Below are experts of layer 2 (counted from 0) of a mixture-of-experts language model. Rows are named router (the router's row for the expert), gate (a neuron's input weights, with its number), up (a neuron's input weights, with its number) and show model dimensions 64-127. Each number is 128 + 24 x the weight over its row's rms, rounded and kept within 0 to 255.
After each expert's rows: "gets" lists some tokens that make up at least twice as much of what it gets as of all text; "mostly gets" lists some tokens that are sent to it at least half of the time. This comes from a sample of Wikipedia text that the model never trained on. Tokens count by the router's weight.

# expert 95
router [132 147  97 127 105 143 112 133 169 148 124 104 108 131 124 164  97 107  81 160 155 111 145 110 126 153 149 123 113 128  78 104 135 165 102 120 159 139 133 161 105 143 124 147 135 146 151 102 148 147 105 156 169 167 168 158 101 113 138 104 166 167 107 115]
gate0 [139 113 116 133  68 119 133 154 173 136 115 128 104 126 128 161 113 115 136 132 139 122 131 184 141 155 127 145  91 157  98 160 145 116  78 124  82 118 123  99 128 151 100 120 153 123 156  98 127  88 124 138 173 142 131 111 132 145 125 126 109 140 132  98]
up0 [153 115 131 108 123 144 138 160 123 137  98 185 128  94 138 137 179 132 143 117 139 131 149 134 131 139 165 156  99 132 171 166 139 102 111 137  48 122 110 132  97 125 160 113 173 145 144 112 100  79 149 147 140 145 118 112 129 118 165 136 114 142 149 145]
gate1 [131  94 152 103 140 140 104 139 136  92 181 109 140 133 119 111 132 157 143 115 193 154 171 110 132 161 134 166 137 113  90 101 128 135  84 125 123 120 129 117  85 142 144 114 164 121 107 116 102 130 148 153 145 121 118 134  98 100 155 144 123 163 155 157]
up1 [117 142 129 143 134 116 100 130 174 145 138 148 104 105 116 133 145 141 121 164 122  79 118 164 150 115 124  65 114 150 118 189 135 124 163  93 127  97 122  91 166 166 109 153  93  92  79 135 173  97 130  96 125 152 100 122 113 161 125  89 125  68 117 119]
gate2 [146 146 114 143 126 139 136 133 137 120 116 121 147 156  80 124 138 128  77 122 152 154 145 127 131 124 130 157 131 159 112 147 136 112 106 117 124 141 134 180 120 134 103 159  88 168 105 125 113 161 124 129 140 117 171 143 135 107 131  69 129 159  96 102]
up2 [135 119  99  85  99 160 143 139 137 149 141 153 115 140 180 128 147  75 135 123 133 131 109 143 131 103 122  92 123 116 130 130 109 152 144 138 102 109 136 108 103 139 157 173 151 115 150 173 126 120 116 129 115 154  90 146 103 113 135 156 150 106 135 105]
gate3 [148 142 142  61 131 142 114 112 128 113 107 175 116 130 144 154 126  92  87 129 115 128 135 172 124  96 102 139  92 128 148 121  99 152 144 117 145 119 113 114 113 149 114 163 128 171 118 131  96 126  99 153 176 105 130 120 150 106 140  86 140 167 115 135]
up3 [139 110 132 165  86 143 104 155 144 160 148 125  99 110 128 117  89 154 136 133 143 101 119  92 136 121 135 109 148 106 118 171 153  85 114 128 115  88 136 188 142 131 129 115 164 107 125 135 163 100 123 143 118 156 121 154  79 118 117 137 127 169 120 175]
gate4 [111 110 110 169  64 145  98 180 159 134 117  93 136 128 128 125 110 142 137  91  92 102  95 112 143 110 141 126 126  90  84 146 166 153 116 145 151 128 133 128  82 140 120  96 115 104 130  76 157 128 136 158 110 138 114 124 114 154 112 141 130 132 128 148]
up4 [137  91 121 125 101 135  72 154 115 151 100 107 148 130 123 126 136 150 127 156 145 133  87 116 138 145 150 115  91  94 116 126 109 147 157 130 126 127 141 152  93 156 134 107 140 114 135 107 149 128 112 147  60 151 118 113  89 160 143 117 127 118 153 151]
gate5 [134 131 115 116 126 170 134 115 106 139 148 127 112 108 165 168  84 107 139 144 111  93 117 125 128 127 113 157 149  98 163 164  93  85 134  92 124 118 114 105 152 121 110  69 162 104 113 117 155 132  93 138 118 120 118 139  85 117 130 161 130 141  93 129]
up5 [124  93  92  97 145 132 131 111 125 149 133 161 173 152 120 105 161 130 122 112 133 114 134  30 120 135 183 132 106 133 115  61 138 131 120 176 135 145 119 178  81 133 114 132 158 155 141 133 104 131 155 109 149 124 143 114 127  98  93 127 133 161 121 183]
gate6 [120 148 182 159 109 139 129 116 112 137 200  99 105 154 118 110 135 109  88 146 112  93 120 150 173 136  70 135 148 114  83 171 109 113 133 125 133 144 116 122 159 123 130 130 132 133 133 160 149 139 104 170 153 124 140 112 164 133 134 127 131 127 168 125]
up6 [116 108 122 119  90 107  94 120  86 135 170 156 108 166 121 113 148 114 166 122  86 147 142  95 140 175 125 123 140  81 165 156 155 156 124 110 110 146 110 125 172 124 121 131 119 111 161 159 129 121 125 125 109 124  86 124 157 118 158 114 122 125 192  86]
gate7 [142 155 130 120 108 110 118 102 146 125 126  76 133 153 108 146 136 127  86  98 124 138 143  81 190 154 121 123 125 112 166 110 109 173 125 152 110 148  95 153 123 127 122 146 123 133 119 170 110 114 122 161 135 116 125 147 147 136 108 105 124 163 160 124]
up7 [115 118  90 125  97 118  94 126 129 134 118  63 136 127  78 107 165 134  87  92 103 136 143  74 149 121 158 134 158 119 167 124 109 179 124 134 132 146 103 174 115 136 112 116 133 143 155 152  95 132 132 144 136 109 124 140 124 148 113 148 108 159 161 148]
gets: "C", "A", "S", "L", "P", "R"
mostly gets: "RA", "US", " USA", "X", "194", "&"

# expert 92
router [127 134 123 113  96 145 104 143 158 145 129 101 130 156 122 153 129 106  98 154 154  95 166 102 136 153 119 131 126 139 110 116 150 181 116 103 142 128 151 170  84 146 108 142 120 159 125  94 151 155 125 151 167 137 167 162 112 102 153  98 145 155  90 102]
gate0 [160 126  98  77 161 179 110 110 107 126 178 135 160 169 138 198 111 159 131 116 114  80 118 103 146 136 107  97 111 101 136 108  77 136 102 119 141 113 139 171 165 110 129 108 194 119 140 133 103  96 126 160 124 121 127 130 120  93 138 130 145 124 121 163]
up0 [137 102  88 125 174 132 124 129 100 127 154  73 160 131 120 202 147 112 143 118 113 141 164 100 115 163 113 108 136  86 148 121 172 167 124 129 100 116 132 142 145  86 120 121 144  71 143 104 118 132 160 152 101 122 122 110 134  75 123 112 183  91 120 113]
gate1 [153 129 103 121 145 181 128 155 114 148 189 142 101 126 107 129 117 151 134 117 186  87 189 105 107 127 144 122 120 164 144  99 160  83  70 124 146 134 156 146 105 119 148 127  99 122 130  89 114 152 128 133 149 124 128 138 139 149 158 126 108 154  86 141]
up1 [128 105 114  71 126 140 120 108  99 122 118 137 127 138 144 134 136 130 160 125 198 119 166 124 108 127 137  59 118 138 142  83 100 131  60 130 125 146 147 162 106 117 119  97 127 120 128  97 111 143 130 119 137 118 113  98 163 109 133 106 109 136 116 121]
gate2 [143 159 100  81  95 134 123 126 155 145  72 112 131 103 142 121 115 115 103 140 123 141 118 144 182 116 111 117 120 110 123 137 126 134 108 110 142 139 157 143  61 134  94  87 145 142 100 144 120 120 103 126 159 129 143 149 147 146  85  92 107 146 146 129]
up2 [100 132  99 120  76 109 108  92 156 116  81 120 125 114 129 109 124 162 145 138  81  85 127 152 158 112 128 135 152 105 137 116 112 162 126 136 123 154 116 154 111 143  77  87 145 132 140 125 134 111 123 119 151  95 117 115 147 133  90 114 139 164 117  83]
gate3 [142 117 153  96 111 142 129 138 161 112 120  74  88 138 138 101 156  96 145 125 144 124 130 124 129 110 110 105 134 175 111 125 101 117 158 140 104 137 119 104 145 133 106  97  89 102  95 120 148 130 100 128 143 122 187 101 142  76 144 149 138 102 146 139]
up3 [126 104  73 123 112 135 116 127 140 115 151  31 126 159 110 114 141 144 135 144 136 146 164 117 108 120 143 153 154 120 127 123 133 157 118 124 162 118 127 165 158 138 134 139  98 145 146 117 129 144 147 142 161  90 137 153  94 158 118 121 175 109  49  95]
gate4 [139 141  89 112  50 130 143 108 122 139 195 112 149 149 127 145 121 122 144 152 140 135 103  76 173 142 108 147  82  75 136 100 178 111  82 126 128 150  82 172  96 155 150 143 166 145 146 145 132 150 119 141 153 110  89 136 138 117 119 137 161 151 113 105]
up4 [127 144 132 124  79 136 151  94 116 107 162 137 142 137 153 128 134 118 134 160 113 128 101  96 156 144  97 132  87 102 154 148 159 142  84 102 127 143  74 140 123 139 123 133 151 132 144 124 111 138 138 132 161 111 163 133 159 137 136 163 160 152 104 103]
gate5 [120 111  61  99 108 169 139 100 154 151 130 126 139 144 163 120 123 126 121 150 163 126 151 123 150 136  92 102 129 138 181 128  96 170 139 119 135 101 163 108  61 159 113 105 119 120 130 109 136 105 118 149 117 148 126 120 173  88 105 124 139 131 136 179]
up5 [139 138 174 151 150 120 131 133 152 128 107 160 100  80 122 144 132 133 124  98 134 140 145 163 122  89 145 106 146 119  97 155  97 116 120 126 169 127 128  66 194 130 161 133 177 145 117 162 101 138 127 124 166 120 142 138  99 116 154 146 142 119 134 132]
gate6 [135 164 130 125  87 146 135 133 167 119 120 149 150 115 104 117 142 107 111 135 112 142 133 127 131 128 166  79 145 129 123 146  88 162 147 139 120 165 155 125 161 121 137 180 146 127 134 154 162 149 133 140 170 148 153 124 104 159 158 115 135 118 157 117]
up6 [119 136  85 106  72  95 134 120 157 108 117 148 163 123 138 112 142 140 135 127 159  92 138 127 144 131 155  86 112 148 113  78 170 110 159 126 134 128 142 137 107 129 164 135 108 109 183 181 121 133 132  86 196 128 152 122 146 119 124 146 108 114 146 155]
gate7 [133 115 108 142 115 152 104 138 150 130  96 112 121 151 127 142 144 133 142 122 146 157 130 114 175 135 139 122 147 154 105 107 165 130 165 123 151 105 172  83 145 117 133  87 132 185 136 112 133 119 136 133 163  91 112 119 104 140 134 137 149 110 132 136]
up7 [147 133 109 103 119 111 127 151 115 151 132 127 162 107  84 140 109 122 125 167 137 105 102 152 137 147 160 131  87 149 144 125 147 124 136 127 156 122 150 151 117 163 151 136 169 165 125 118 136 145 119 110 115 121 132 176 122 164 157 126 108 149  96 117]
gets: "-", " M", " K", "S", "C", " S"
mostly gets: "_{", "@", "#", "{", "K", "Z"

# expert 75
router [185 171 131 121 108 155 116 143 170 150 138  86 119 150 144 128 104 101 103 149 157 116 142 111 145 133 123 131 126 146  82 111 131 130 120 110 138 131 167 150 117 153 116 140 131 123  93 108 155 147  95 149 146 156 158 131 106  91 143 105 122 161 125  90]
gate0 [115 135 142 136 109 153 145 178 100 156 134 165 121 168 120 131 144 115 128  98 135 101 131 134 152 132  97 129 156 124 141 121 118  94 122  85 102 126 123 160 105 152 167 159 146 110 192 118 137 115 133  97 149 116 123 139 172 107 139  88 126 125 145 158]
up0 [ 86 138 127 158 126 113 120 147 133 150  91 105  92 165 117 149  91 158 104 105 114  96 117 144 161 139 112 116 150 140 108 110  99 144 140  91 160 124 104 153 121 129 144 114 129 150 190  93 138  86 133 127 165 131 140 159 147 132 126  92 136  83 126 162]
gate1 [126 133  93 143 125 112 140 120  93 127 124 133 127 145 126 153 149 130 121 166 114 149 184  97 123 181 129 146 130 147 172  82 136 151 146 115 141 112 111 145 130 113 103 116 117 112 126 130 128 135 136 138  87 164 124 121 122  94 127 131 134 149  57  92]
up1 [129 136 108 140 128 119 114 171 152 127 146 110 127 152 119  81 130 100 110 143 130 101  73 136  96 163 127 130 139 119  82 130 139 132  75 149 103 132 151  73  98 102 127 160 157 107 109 113 142 165 132 110 152 117 124 153 176 128 119 132 139 148 115 178]
gate2 [138 156 160 169 108 108 120 118 100 121  99 151 147 139  98 109 134  83 113 136 127 139 118  86  96 104 147 118 149 147  94 114 119 133 153 141 102 115  89 120 137 138 184 131 120 122 175 101 150 146 144 110 161 108 123  94 114 149 161 104 104 140 113  93]
up2 [134  98 138 129 151 141 126 147 115 147 124 167 118 118 151 118 117 162 100 151 104 154 144 168 123 124  90  82 126 141 132 144 158 117 108  99 144 139 195 108 122 170 113 149 139 124 180 138 122 147  93 124 137 100 151 171 105 109 104 123 124 127 127 153]
gate3 [170 121 149 114 139 127 134 148 177 159  97 169 115 143 153 120  82 129 107 150 154 136 132 187 144 140 121  96 144 102 108 161 130 129  97 142 113 125 133 160 120 122 120 118 140 142  98 113 139 146  88 126 114 151 143 152 101 114 105  99 100  76 112 119]
up3 [119 159 101 153 128 150 109 170 143 122 131  81 132 111 121 143 157 141 129 115 116 119 120  88  78 135 122 164 140 120 168 127 110  94 122  90 152 151  95  80 127 116 128 157  78 178 138 165 136 130 134 137 118 146 134 116 193 161 160 103 133 109 143 120]
gate4 [151 162 107 155 115 121 153 104 150 145  98 117 153 145 151 161 135 120 127 144 114  98 146 149 116 112  87 153  92 156  91 118 152 124 156 140 104 138 146 139 159 103 132 101 115 117 139 124 113 164 110 103 115 156 141 113 111 122 136 107 130  97 128  94]
up4 [120 130 113 157  81 127  97 113 134 103 110 121 161 144 133 145 138 161  95 126  96  91 121 137 144 118  93 119 107 126 115 144 128 117 139 123 130 124 136 113 128 131 133 133 120 107 122 104 128 154 152  64 102 135 128 145 110 146 176  41 109 119 150  92]
gate5 [132 160 142 105 153 159 137 138 131 181  83  85 152 155 158 123 127 124  85 146 147  82 110 172 143 106 168 146 128 125 146 158 170 155 107 108 111  99 111 167 105 119 154 172 108 117 149 112 122 175 112 120 158 152 152 143 103 128 113 155 121 145  97 129]
up5 [ 91 159 132 107 126 113 157 103 131 160 125  91 114 127 142 121 114  97 138 151 108 131 104 143 168 130 130 120 141 131 156 100  98 136 117 154 121 153 165 147 138 107 148 122 140 128 136  97 130 140 137 111 124 116 164  85 102 137 148  83 142 172 143 106]
gate6 [179 114 131 106 132 150 137 109  96 144 129 141 156 145 107 106 110 156 130 109 157 111 162 111 147 169 136  92 153 138 158 145  93 133 137 119 135 133 139 106 112 169 118 123 141 171 151 130 161 122 161  96 130 143 123 122  90 127 132 174 139 188 130 121]
up6 [153  89 143 132 126 147 154 108 109 123 143 132 163 139 147 104 163 135 153 133 108 136 135 128 130 124 122 164 171 155 116 147  94 125 124 178 125 130 121 124 128 175 121 151 107 136 137 160 135  80 161 139 117  92 117 105  87 125 134 140 115 122 158 138]
gate7 [ 96 104 113 116 102 136 120 106 135 180 168 160  82 156 107 109  94 118 120 165 130 112 126 123 125 121 101 129 102 160 101 159 177 148 141 116  99 121 139 147 137 151 110 130  89  96 106 166 125 133 131 118 136 141 132 110 117 126 154 209 111 113 124  88]
up7 [157 142 151 113 131 133 146 126 101 130 123 117  77 138 140 127 120 116 127 114 123 125 151 127  83  89 133 151 131 172 150 155 131  80 139 133  69 147 143 138 164 131  75 101 152 113  92 155  89 112 158 116  91 124 143 114 162 121 135 182  96 129 142 138]
gets: "3", "5", "4", "9", "8", " film"
mostly gets: " work", " film", " act", " record", " season", " writ"

# expert 43
router [184 174 110 112 115 156 106 142 146 158 130  94  84 128 106 148 116  93  99 158 143  98 154 115 132 136 129 123 118 149  95 112 143 121 115 127 149  95 132 147 118 130  99 134 135 134  94 108 155 115  73 144 149 141 158 129 114 128 160 107 142 145 121  96]
gate0 [ 92  93 138 152 136 125 178 107 139 149 151 137 100 130 103 188  48 111 151 135 112 108 105 101 116 135 138 112 122 143 131 104 125 174 154 159 151  90 155 151 121 109 155 123 111 153 108 135 133 125 117 139 166 138 120 116 108 156 135 148 127 160 162  94]
up0 [100 132 112 147 136 107 148 116 167 143 167 156  93 128 127 181 109  97 108 110 120 109  83 104  90 139 131 166 122 177 153 113  90 170 129 188 143  98 121 109 126  77 179 130 140 160 153 140 143  94 110 133 133 115  93 116 147 147 153 118 112 112 134 158]
gate1 [145 129 132 155 144 126 118 122 132  90 128 156 123 106 147 163 109  82 126 123 128 119 136 107 122 138 143 124  92 133 141 157 122 151 118 143 166 121 143 125  77 123 180 112 140 103 146 110 145 126 127 112 129 112 181 144 103 114 100 136 111  74  61 134]
up1 [109 101 166 110 157 143 149 122 141 158  95 134 118 130 144 160 118 149 152 172 111 138 136 132 121 131 133  93  79 163 105  81 151 129 168 117 144 133 126 151 174 131  91 105  93 136  79 120 129 132  93 157 142 149 144 122  99 153 125 133 107 132 140 118]
gate2 [165 144 146 123  98 149 108 156 135 110 129 134  97 136 139 134 132 108 104 117 130 116 118  84 121 123 102 144 164 114 132 149 125 138  96 138 148  77 116 172 140 117  85 108 161 112 137 141 134 103 139 170 114 133 152 140 108 138 107 138 165 158 107 134]
up2 [130 130 125 202 106 135 122 112 116  87 128 168 107 111 113 147 129 148 122 148 111 142  81 139 118 148 115 154 163 157 139 123 113 102 113 158 163  87 100 138 130 131  95 135 159 134 172 131 137  67 132 116 140  97 104  90 123 162 114 108 135 124 127 114]
gate3 [146 138 144  93 133 115 174 121  96 157 128 136  84 119 107 126  95 119 102 123 123 157 170 150 162 168 133 101 100 103  91  97 163  99 118  97 146 112 108 120 149 140 158 159 142 111 126 128 104  98 134 186 121 112 123 120  93 143  99  94 142 135 138 110]
up3 [100 103  82 137 146  83 132 133 122 121 123 113 129 122  96 130 110 123  94 108 105  98 140 123 119 153 129 132  79 102  64  83 142 104 178  93 144 111 120 121 119 193 136 162  94 101  97 142 120 124 117 127 111 156 124 137 105 146 106 127 141 111 142 122]
gate4 [188 103 129 160 148  89 153 166 163 139 121 160  88 147 166 144 157 112 147 116 152 155 111 131 164 101 161 128 100 127 118 143 143 129 138 117 147 103 120  99 149 131 103 129 140 103 123 122 166 127  92 100 134 149 152 115 130 144 125 163 124 129 112 150]
up4 [ 88  90 103 145  96 109 106 111 125 132 103  99 133 145 104 115  94 138 155 143  97 108 137 126 106 155 122 149 144 108 145 125  66 139 119 158  90 154 120 123 110 145 145 125 104 110 149 155 137 124 204 134 106 134 100 126 118 110 145 110 121 118 139  57]
gate5 [ 98 139 131 117 118 138 127 168 146 158 134 145  97 100 160 106  92 129 117 145 114 149 120 145 147 124 111 171 149 116 151  98  94 138 104 102 114 150 115 140 134 118 133 161 123 148 124 105 172 159 105 145 104 145 173 131 109  46 123 151 149 128 106 115]
up5 [ 80  71 114 109 128 131 130 170 110 166 137 129  94  99 115 101 113 137 142 118 125 119 132 101 125 126 144 130 129 106 129 166 151 134 142 138 140  89 145 148 148 136 155 132 136  76 122 137 105 147 147 124 119 170 132 130 113  89 139 147 149 149 139 117]
gate6 [136 118 109  79 111 154  70 108 145 161 134 129 119 132 145 135  95 133 106 100 135 106 165  94 161 154 120 170  69 134 119 141 142 150 125 109 146  70 138 176  98 141 111 148 131 130 139 107 125  94 129 152 147 111 102 165 133 156 154 149 152 107 119 134]
up6 [118 139 141 131 142 140 171 156 156 158 140 108  99 143  81 146  96  94 127 169 117 164 111 176 140 132 121  97 124 146 119 133 170 132 161 125 111 141 147 104 144 142 116 138  94 129 149 113 156 168 110 150 154 138 144 117 141 111 167 115 140 187 147  96]
gate7 [146 129 146 117 150 136 140 129 164 154 127 135 107 122 119 162  87 146  95 178 123 158  76 105 101 148 143 110 140 118 143 129  90 124 120 129 128 129 110 137 117 126 158 125  94 151  87  90 142  89 124 162 153 133 126 134 120 126 114 134 120 138 120 137]
up7 [160 116 141 124 142 129 138  97 148 119 127 153 161 101 150 122  95 152 133 104 123 137 157 127 120 152 138  98 152 163 127 106 136  80 134 123 175 133 137 114 113 125 176 123 142 134 104 142  71 110 144 160 114 118 138  81 127 109 113 137 121  86  83 122]
gets: ".", " years", "s", " time", " list", " place"
mostly gets: " list", " place", " name", " years", " life", " area"

# expert 56
router [166 173 111  93 100 146 110 131 174 141 130  93 118 155 108 141 101  88 122 154 119 114 144 134 128 140 118 106 109 140  86 123 150 133 117 129 130  83 152 155 101 130  75 166 120 141 123 113 145 136  70 137 152 129 143 129 127 111 147 127 161 178 126  94]
gate0 [124 131 118  98 107 168 115 127  98 154 125 142 127 151  92 106 129 114 105 116 143  75 145 145 152 161 141 116 135 132 122 100 126 173 131 103  90 140 137 137 131 148 109  54 100 157 156  92 131 135 130 137 101 120 116 130 138 110 109 112 111 134  78 114]
up0 [162 147 135 114 182 163 155 146 114 170 160 130 144 139 130 119  91  90 117 162 136 159 112  86 150 132 112 145 147 132 132 115 117  91 121 122  97 135 138  90 147 159 166 159 131 128  87 150 130 125  83 143 146 160 140 153 112 133 136 142 131 166 123 115]
gate1 [142  91 127 109 115  65 113 136 101 142 120 114 108 111 132 131 150 106 133 151 129 115 119 113 159 139 130 151 107 145 129 110 153 149 148 140 153 136 113 102 147 135 128 156 102  89 100 133 195  95 112 124 178 151 114 137 151 163 105 125 152 149 134 165]
up1 [117  98 112 127  86  56 170 124 132 105 108 151 152  90 116 124 123 143 144 147 118  99 137 111 128 190 113 145 117 129 153 140 139 156 142 162 133 135 152 100 159 132 116 122  81  80 132 110 145 118 157  99 167 132 133 122 137 129  67 151 141 142 112  98]
gate2 [133 129  91 109 136 194 142 142 140 102 127 180  99 153  97 155 110 114 147 147 140 166 153 127 135 142 117 138 160  93 129 143 141 135 145 140 127 122 158 108 103 124  75 123 124 139 109 158 147 111 132 110  98 127 200 161  90 121 130 178 112 136  97 127]
up2 [148 174 108 131 111 112 141 126 132 133 165  94 157 133 189 118 149 118  81 119 153 132 125 116 128 137 123 129 144 135 109  91 129 142 134  88 106 143 101 143 147 160 148 131 127 121 118 141  72 157 156 124 161 146  86 139 139  92 171 103 114 145 124  97]
gate3 [125  89 103 104  89 111 125 156 134 144 142 101 136  97 137 109 158 103 112 127 121  68 120  99 127 147 173 124 181 116  76 139 125 168 138 135 141 140 150 129 110 131 148 168 117 154 124 138 129 106 129 123 118 151 141 116 126  98 126 146 163 140  78 102]
up3 [140 120 137 124 153  92 119 149 160 147 134 105 134 134 106 131 115  82 122  75 107 132 123 161 126  96 123 106 129 160 113 142 152 162 148 158 144 107 122 141 125 124 190 167 109 162 127 165 104 105  88  96 138 118 103 105 147 109 106 138 174 150 115 136]
gate4 [156 161 147 133 154 127 137 143 147 132 137 152 136 133 145 150 118 126 112  70 139 105 123 121 140 142 136  96 114 114  92  84 122 165 120 158 161 145 161 128 101 107 131 158  76 143  83 123 115  96  93 147 183 127 112 148 136 149 166 116 115 115  92 193]
up4 [114 123  88 149 101 139 117 116  96 156 156 110 118 131 140 141 101 109 102 129 169  99 124 134 156 126 157 166 126  96 113 115 114 164 162  96  91 124 169 117 124 159 157 127 151 129  94  79 121 127 139 173 118 156 160 141  91  78 126  82 151 130 114 108]
gate5 [134 100 110 139 114 112 122 161  70 130 175 162 154 194 108 122 171 109 126 151 149  73 120 117 129 113 127 142 113  90  96 130 131 124 145 135 102 134 139  93 108 131 121 153  95 141 128 121 141 136 162 122 126 139 124 105 150 168 107 130  94 142  86  76]
up5 [155 149 117 118 148 145 153 131 138 144 125 110 131 141 137 122 155  96 126 125 135 173 149 139 172 143 128 116 129 115 135  79 158 121 104 122  77 155 121 134 156 159 141  91 139 119 108 139 136 131 125 162  98 142 146 129 101  67 129 156 195 142 109 155]
gate6 [ 99 157 108 150 122 149 174 121 123 118 110 162 127 102 109  69 111  99 132 137 160 163 139 137 126 123 146  99 123 153 115 116 112 158  87 100 144 168 157  89 140 129 112 151 110 136 118 137 137 144  95 129 121 176 140 113 127 146  86 117 117 146 123 110]
up6 [124 135 119  85 128 129 121 103 132 117 141  87 121 148 103 140 160 115 166 129 156 113 124 117 152 145 145 128  80 138  99 101 127 139 111 119 130 108 120 141 111 125 148  87 135 100 121  97 129 214  89 135 149 148 115 131  88 133 159 140 150 120  90 148]
gate7 [176 106 117 119 105 156  82 117 101 142 172 162 112 126  77 153 112 147 120 119 131 138 166  67 135 132 135 117 104 124 124 137 186 100  83 118 184 104 109 142 141 123 142 181 168 134  77 152 131 147 148 125 145 135 109 137  96 116 152 118 127 145 100 130]
up7 [123 121  89 113 123 110  88 108 107 102 154 156 137 142  71 128 130 142 137 128 113 128 123 102 108 115 122 158 112 134 148 175 175 138 118 142 139  45 101 119 114 101 115 130  98 109 108 137 160 148 146 121 125  97 101 132 104 114 127 163 131 130 123 130]
gets: "s", "ers", "es", "ies", "les", "ors"
mostly gets: "ions", "ings", "les", "ations", "ures", "ins"

# expert 68
router [153 166 107 101 108 140 131 156 187 136 136  97 120 153 128 169 127  91 108 138 146 103 158  99 167 141 151 145  98 127 110 120 135 165 139  72 129 119 153 152 125 135 104 150 130 154 120 108 157  99  93 138 157 158 152 141 120 122 127 108 151 161 121 108]
gate0 [176 152  99 153 153 154 141 135 180 138 186 127 129 135 101 150 135 140 117 131 130  98 152 170 113 146 121 138 114 139 127 131 127 116  74 110 166  93 142 140  99 140 107 127 126 144 149 123 175 132 119 116 125 136  82 129 146  86 158 194 137 142  90  77]
up0 [122  90 151 101 129 142 107 139  81 152 101 118 116 138 138 109 126 131 120 125 137 125  99  80 136 117 163  95 157 108 107  85 152 123 163 143  85 140 152 124 119 117 126 151 119 137 120  79  97 148 130 154 149 158 174 161  88 139  86 108  80 130 123 133]
gate1 [130 126 148 134 144 157 121 140 123 109 126 180 127 157  91 137 123 124 142 136 149  87 107 131 103 139 124  97 108 109 121 138 180 132 120 106 209 123 123 110  72 128  97 115 142 168 141 127 118 144  93 135 116 139 131 159 136 115 156 137 108 168 160  79]
up1 [116 117 142 161 159 117 134 124 173 103 122 119 163 134  68 122 149 136 148  80 107 112 120 165 119 128 115 113 117 114 157 128 133 133 158 120 174 174  99 122 164 107 128  97 103 155 154 150 125 114 143 102 106 120 107  94 152 166 140 127 113 120 164 117]
gate2 [167  99  57 140 145 127 113 111 105 166 127 132 116 172 119 142 125 118  97 151  99  86  93 185 115 140  92 149 120 116 125 118  96 164 160 150 154 143 174 127 148 146 119 139 105 138 156 132 137 117 115 146 128 142 145 131 133 109 132 118 120 121 129 154]
up2 [144 111 145 132 117 151  88 150 157 157 176 145 147 117 115 158 129  95 152 137 159 146 156  71 132 129  88  98 113 151 124 147 155 121  85 115 125 102 111 153  95 146 121 146 139 140 107 114 140 141  83 139 133  95 103 146 128  86 153 131 136 139 101 151]
gate3 [113 175 161 117 146 135 146 128 146 176 124 146  99 121 120 140 107  65  90 135 138 110 104 163 157 107  76 146 111 134 106 138 145 113 124 139 120 131 145 138 122 143 129 146 190 144 106 112 173 133  91 166 146 125 135 101 132 118 118 135 141 132 136 138]
up3 [133 124 129 132 132 155 124 154 124  71 156 190  97 137 114 112 163  95 150 149 129 147 121 136 102 145 106  91  75 159 134 150 123 138 105 140 138 124 132 119 112 148 122 127 160 104 134 116 122 133  76 149 131 179 115 132 137  81 137 162 118 109  99 138]
gate4 [167 138 150 130 124 142 121 212  79 114 159 131 121 126 119 138 145 125 125 150 100 119 105 131 150 118 120 168 111  82 147 114 117  75  55 115 112 131 122 104 122 120 122 145 112 133 144 118 195 160 114 133 114 137 104 105 153 109 103 144 128 140 134 123]
up4 [144 143 133 148 107 181 133 123 113 102 129 126 110 116 122 121 146 137 119 138 124 144 122 148 132 136  99 136  87 152 138 151 138 119  96 105 128 120 112 132 106  97  96 102 138 122 176  74 125 114 142 123 131 143 109 117 161 106  98 138 132 152 123  97]
gate5 [158 137 134 126 168 129 151 132  94 123 169 159  89 149 130 127 161 145 112 116 118 124  90 121 127 124 137  98  96 139 110 103  90 159 110 106 122 135 120 115 107 125  98 131 155 142 119 136 160 160  97 143 171 120 138 136 129 123 136 182  95 165 115 101]
up5 [118 135 140 111 162 111 165 119  89 119 154  80 127 133 150  99 156 164 155 113 126 132 111  78 150 138 197 131  99 107 111 127  83 131 145 112 103 153 132 145 123 118 134 167 113 149 143 146 138 167 128 102 166  97 131 108 148 122 118 118 136 150  88 109]
gate6 [160 154 152 143 161 142 150 152 190 141 136 117 108 136 122 150 114  86 159 139 164 143 143  98 122 125 122 142  62 140 165 114 144 142 156 115 108 132 143 141 100 126 108 142 106 171 129 135 133 132  96 144  92 110 107  92 121 147 136 125 167 119  95 126]
up6 [153 170 158 123 122 129 165 144 141 112 144 146 114 134 151 138 132 101 165 129 140 121 117 148 114 137  64 158 119  99 164 156 120 168 137 126 176 121 104  77 102 104 122 117 135 149 119 161 140 140 123 122 110 125 109  83 124 137 111 130 152 129 120 136]
gate7 [149 128 149 114 107 130 136 121 153  91 135 165 129 166  61 164 118 107 160 139 158 120 182 106 112 108 142  85 110 128 146 148 129  91 111 103 125  87 131 113 124 124 128 133 140 143 113 121 123  94 122  87 130 123 118 110 110 156 129 152  67 129 114 153]
up7 [126 172 123  53 100 133 133 134 126 115 114 110 125 127 135 144 119 155 133 122 133  97 147  96 131 150 157 127  97 167 156 110 136 146 148 134 102 102 123 119 114  99 149  89  90 103 167 142 142 161 149 128 147 159 194 145 154 158 118 143 136 131 102  78]
gets: "1", "2", "3", "4", "6", "7"
mostly gets: "187", "185", "12", "14", "15", "16"